Experts of a small language model.
Size: 11 layers, 84.4M parameters.
Experts: 2 picks a token, a sigmoid router.
Training: a variant of SOAP for the experts, 455M tokens, 3474 steps.
Below are experts of layer 5 (counted from 0) of a mixture-of-experts language model. Rows are named router (the router's row for the expert), up (a neuron's input weights, with its number), down (a neuron's output weights, with its number) and show model dimensions 128-255. Each number is 200 + 40 x the weight over its row's rms, rounded and kept within 0 to 999.
Before each expert's rows: "mostly gets" lists some tokens that are sent to it at least half of the time. This comes from a sample of Wikipedia text that the model never trained on.

# expert 32
mostly gets: " re", " un", " fa", " Re", "Re", "---|---|---|---|"
router,148,161,268,239,162,213,184,245,196,247,126,227,206,199,219,173,166,255,208,231,139,141,194,179,134,218,229,299,196,188,145,194,232,141,206,203,189,203,240,187,144,177,273,199,196,237,298,201,202,201,173,194,232,252,195,199,209,182,154,182,186,163,253,210,127,172,201,310,244,209,172,232,100,204,197,236,178,192,211,214,212,220,185,158,145,159,254,212,267,113,139,248,190,181,166,245,209,172,163,126,184,201,139,175,305,173,272,220,215,191,237,260,218,223,180,301,141,195,150,149,204,192,155,181,182,210,212,204
up0,232,207,136,220,266,229,205,232,157,227,225,225,277,188,257,182,218,180,258,181,212,210,216,161,127,179,128,207,168,257,219,220,212,196,179,149,222,207,207,110,208,211,262,136,238,168,195,182,133,200,198,177,243,170,144,248,221,160,251,184,231,156,158,218,158,136,238,114,225,158,228,203,114,265,222,147,142,260,238,195,215,178,216,163,183,181,206,256,189,221,206,244,141,241,276,168,123,209,145,185,146,227,261,175,193,175,197,210,154,210,268,149,176,197,281,158,174,190,218,222,226,168,179,194,225,185,301,140
down0,241,218,133,226,175,159,245,192,212,259,226,275,221,234,174,216,289,240,190,271,228,180,162,223,193,195,236,136,180,219,253,230,130,196,246,212,199,170,174,254,262,178,215,185,240,245,245,200,207,193,275,171,188,180,143,230,122,192,223,176,192,251,246,244,200,160,77,131,232,183,138,272,128,204,190,224,195,234,113,232,260,223,191,233,209,183,193,182,158,211,243,177,185,125,207,220,230,241,167,218,167,221,186,287,249,217,252,172,231,134,135,197,169,225,157,161,229,216,250,215,145,127,240,166,157,215,150,146
up1,140,241,296,163,253,205,166,237,153,218,182,191,171,166,171,185,256,202,174,261,152,175,250,213,284,243,150,252,147,181,187,195,176,297,188,174,197,189,217,194,142,203,200,211,225,237,224,168,218,260,182,207,260,135,229,223,195,219,175,201,123,244,165,252,149,190,233,184,215,134,210,218,105,237,187,172,219,194,227,235,175,193,193,241,186,209,218,217,174,171,225,283,167,234,282,211,150,244,163,137,176,211,127,178,209,198,112,199,194,242,194,178,175,211,164,221,211,242,265,248,210,180,310,163,179,164,203,205
down1,208,187,213,175,205,177,187,176,258,224,206,235,209,155,171,240,176,140,226,210,177,196,233,200,220,260,201,203,163,180,275,149,251,180,179,186,128,108,174,196,157,163,226,249,133,179,238,204,149,236,255,221,222,208,205,132,201,175,194,143,212,238,149,256,180,231,177,165,124,187,289,250,296,174,168,90,218,179,241,162,177,177,187,225,283,112,116,222,178,271,131,200,166,209,230,180,175,182,194,255,207,179,196,138,164,250,209,209,262,241,280,189,185,150,176,221,200,257,220,274,174,223,212,232,200,251,224,255
up2,195,259,231,139,207,192,108,268,221,165,247,264,183,225,227,264,204,178,159,232,148,237,159,168,156,170,185,165,276,231,160,156,215,188,176,180,217,223,202,233,158,189,252,192,228,191,177,148,202,232,159,247,174,199,162,204,208,203,134,224,221,188,145,254,183,258,259,129,162,179,165,237,190,198,211,223,191,200,304,190,193,273,199,262,146,141,127,147,251,166,137,249,195,163,179,320,234,256,222,150,147,249,204,159,235,137,182,147,259,187,222,179,246,168,134,234,238,201,199,200,213,274,297,239,130,218,199,170
down2,215,149,197,236,198,248,162,197,227,212,146,173,152,221,172,266,121,233,230,118,243,142,250,173,205,164,217,246,214,265,128,209,206,156,175,144,265,224,161,151,231,175,205,256,196,194,273,160,230,241,202,274,223,172,201,216,225,210,133,121,162,225,163,182,176,220,185,186,179,138,198,188,159,207,249,176,197,293,150,222,241,222,212,173,187,208,235,270,220,174,175,233,181,233,202,215,184,189,161,181,237,126,210,242,184,217,221,186,72,267,137,199,218,270,242,128,145,164,238,212,236,140,157,167,242,182,223,201

# expert 37
mostly gets: " in", " In", " Ca", " during", "In", " Cha"
router,189,179,207,214,203,172,176,257,159,219,173,185,165,230,244,210,244,154,221,222,168,235,219,174,139,195,235,283,195,189,154,176,213,200,281,283,197,150,205,220,134,213,267,189,111,195,205,236,160,224,200,203,178,218,187,203,168,223,178,192,131,148,156,235,219,202,196,219,191,285,162,188,253,220,146,212,176,178,207,186,251,195,199,223,206,164,220,179,230,168,247,229,194,177,212,193,225,255,183,213,178,227,207,139,305,273,294,238,125,147,240,221,157,256,179,242,200,208,235,195,190,162,166,164,190,231,230,188
up1,189,100,168,226,229,285,145,253,195,219,167,200,184,215,230,199,230,217,156,166,199,212,186,168,282,226,131,232,182,155,234,208,217,203,146,193,223,168,181,197,215,228,219,196,153,201,178,276,215,238,198,185,255,200,191,194,203,82,151,176,180,228,164,219,220,155,166,161,167,175,221,128,158,201,141,192,241,259,223,209,213,182,234,187,204,183,148,147,209,193,238,144,239,198,304,201,202,169,268,274,184,192,193,194,293,168,174,192,111,106,162,170,238,224,206,268,176,251,283,219,218,206,228,176,183,209,217,187
down1,145,194,164,311,198,195,197,228,178,162,173,289,211,160,201,199,255,228,251,240,241,191,208,185,218,218,200,224,157,192,303,166,182,165,200,245,141,106,218,256,249,167,189,294,237,189,219,193,220,191,187,279,211,180,227,136,151,228,226,169,213,234,165,238,228,199,212,117,300,174,253,213,247,209,161,175,196,223,123,145,216,210,201,184,176,187,219,198,204,118,198,219,214,208,230,184,252,80,207,173,147,132,198,209,192,249,194,232,296,197,239,150,255,223,144,181,205,190,217,294,207,226,164,166,235,144,204,228
up2,197,201,284,144,204,210,181,178,143,241,230,254,187,198,183,137,167,133,272,161,213,183,165,263,128,231,160,217,241,101,234,154,224,262,180,235,244,183,160,219,145,181,235,211,200,181,139,217,211,221,170,234,227,195,179,127,147,205,180,189,160,124,200,186,193,233,138,226,190,267,242,145,208,180,166,283,108,177,211,245,222,201,178,177,251,176,118,212,206,208,260,253,234,214,153,194,210,244,204,227,161,193,252,113,207,209,227,161,227,195,235,237,268,212,158,129,108,159,218,259,238,198,230,272,174,188,179,220
down2,199,175,173,182,155,156,154,162,150,158,150,115,199,224,124,200,196,162,252,210,223,189,184,232,191,180,171,229,169,272,263,162,278,176,148,183,207,141,210,168,269,222,253,247,157,305,269,167,179,192,232,183,253,234,279,190,259,233,262,188,259,215,155,137,192,209,197,260,184,141,144,216,146,222,183,146,175,174,164,202,205,167,186,220,191,241,248,156,218,178,216,276,191,247,258,256,146,199,150,286,187,179,168,148,182,215,181,224,157,241,190,149,182,237,163,133,187,219,233,203,136,263,244,140,177,173,198,189
up3,158,248,161,210,272,150,194,147,204,209,255,174,258,182,194,163,198,128,155,105,190,159,157,281,154,223,159,307,166,187,167,188,315,152,273,232,242,211,186,272,188,138,174,206,211,239,184,179,167,173,185,227,207,227,197,201,123,205,111,202,259,165,250,233,254,202,233,135,171,219,250,178,222,272,181,269,177,221,216,201,212,243,276,261,236,114,199,173,150,222,233,169,198,248,199,164,237,211,150,233,179,216,167,162,195,195,163,176,193,209,236,249,277,146,189,225,213,244,221,177,158,158,189,135,188,221,154,225
down3,292,212,243,257,190,194,186,207,221,174,126,181,213,196,165,195,270,208,284,233,223,214,191,231,155,121,142,165,97,163,262,199,281,263,154,184,171,238,200,153,240,205,184,132,187,218,193,213,208,240,158,136,224,179,251,190,181,257,158,203,187,107,141,191,244,193,190,242,200,191,188,225,172,184,183,283,197,171,181,164,255,221,212,164,189,199,204,249,247,195,201,224,195,228,159,177,145,258,201,188,177,208,200,179,265,179,163,145,186,184,177,131,182,167,229,219,215,175,228,150,168,134,181,189,232,170,211,150

# expert 41
mostly gets: " between", " with", " against", " through", " including", " into"
router,200,194,208,175,179,183,193,313,186,234,236,214,242,172,106,187,163,238,242,193,199,152,168,226,176,203,148,167,188,219,184,172,151,227,121,255,207,254,171,173,142,245,144,214,211,198,210,258,216,232,211,267,271,214,133,257,169,114,187,217,229,198,198,204,154,174,199,173,203,204,160,289,247,270,240,206,242,189,184,204,238,159,189,211,177,251,192,200,233,146,200,262,204,169,187,239,276,213,149,226,160,178,189,179,232,257,263,269,131,215,207,211,152,238,195,246,191,179,108,179,142,238,205,125,192,215,232,171
up1,237,238,243,186,205,230,154,227,202,190,172,222,141,249,197,219,216,275,161,173,207,230,249,238,193,141,230,167,253,307,217,214,176,174,191,245,162,240,256,193,137,196,135,175,200,217,238,242,131,148,157,188,236,184,280,223,192,215,163,174,178,250,186,178,120,153,245,228,177,169,181,195,214,174,167,235,226,183,162,225,224,174,182,261,190,178,188,181,121,205,169,237,144,167,180,203,203,230,193,266,127,153,192,169,184,282,189,220,176,218,192,232,203,158,225,168,283,269,227,218,136,164,168,164,162,208,181,129
down1,202,139,155,194,278,182,223,183,174,249,221,175,209,193,199,139,173,165,265,218,180,133,148,238,121,212,234,224,216,213,274,241,178,198,191,128,145,136,172,244,159,276,249,163,171,162,231,173,238,238,151,190,186,214,259,241,237,206,185,294,226,206,257,200,234,255,186,221,214,214,196,215,191,188,148,219,186,184,184,280,163,265,180,119,196,170,205,225,257,147,244,201,224,261,166,237,150,166,144,178,252,220,235,235,237,216,235,230,194,232,181,232,184,191,177,209,222,218,196,220,133,235,193,181,223,184,190,177
up2,201,142,210,198,283,175,170,152,174,211,163,159,208,183,179,162,268,159,175,254,215,144,115,172,170,191,152,170,196,137,166,169,236,251,242,152,204,179,144,215,198,192,169,220,241,242,191,171,255,239,138,237,188,200,191,165,225,202,111,231,218,235,254,233,163,220,157,167,213,184,248,195,229,179,181,130,234,263,218,164,257,175,245,201,211,172,209,128,222,182,193,238,202,127,185,295,261,227,136,81,248,207,194,202,210,222,183,213,114,235,193,216,239,200,243,193,220,193,196,204,165,248,187,159,86,263,269,161
down2,189,156,163,246,271,222,233,236,165,159,197,219,182,129,229,188,281,206,197,182,244,244,251,186,174,182,169,216,123,187,184,210,199,183,165,182,264,203,237,224,262,165,230,151,218,258,227,198,163,246,230,169,225,197,224,235,169,253,193,222,197,171,162,160,214,227,176,166,177,253,180,265,176,216,286,286,181,241,194,186,151,228,238,257,183,189,265,198,192,153,191,187,280,138,184,139,217,197,199,228,195,170,204,129,238,183,186,212,224,195,180,115,218,244,162,214,191,184,189,212,261,178,204,263,285,132,197,243
up3,162,171,150,228,194,144,164,216,231,203,174,206,203,204,123,214,130,237,292,209,213,196,117,132,213,167,280,191,167,162,201,169,145,177,260,193,164,190,235,217,191,180,178,159,137,197,197,247,225,145,217,205,155,187,211,173,191,247,211,227,202,176,252,206,186,203,155,213,185,201,205,166,229,185,204,163,159,118,232,134,145,248,139,174,225,250,152,248,249,201,183,234,203,147,180,181,180,138,171,213,272,240,240,235,147,142,124,144,219,177,226,179,132,240,195,205,181,180,155,236,184,235,101,200,199,226,174,225
down3,153,181,230,203,242,151,128,144,169,166,170,190,177,142,213,184,189,160,229,213,164,207,149,205,275,207,178,227,184,219,232,218,297,159,156,233,196,224,174,164,272,202,215,291,175,176,226,136,172,219,214,219,269,224,208,222,131,243,182,157,182,202,185,235,265,138,245,253,196,108,222,246,214,163,209,139,198,218,168,260,224,172,229,167,125,258,221,195,230,174,269,226,141,256,244,202,195,284,254,243,162,191,228,182,193,199,211,214,202,187,186,207,292,168,196,168,215,219,238,184,200,231,210,225,197,115,189,181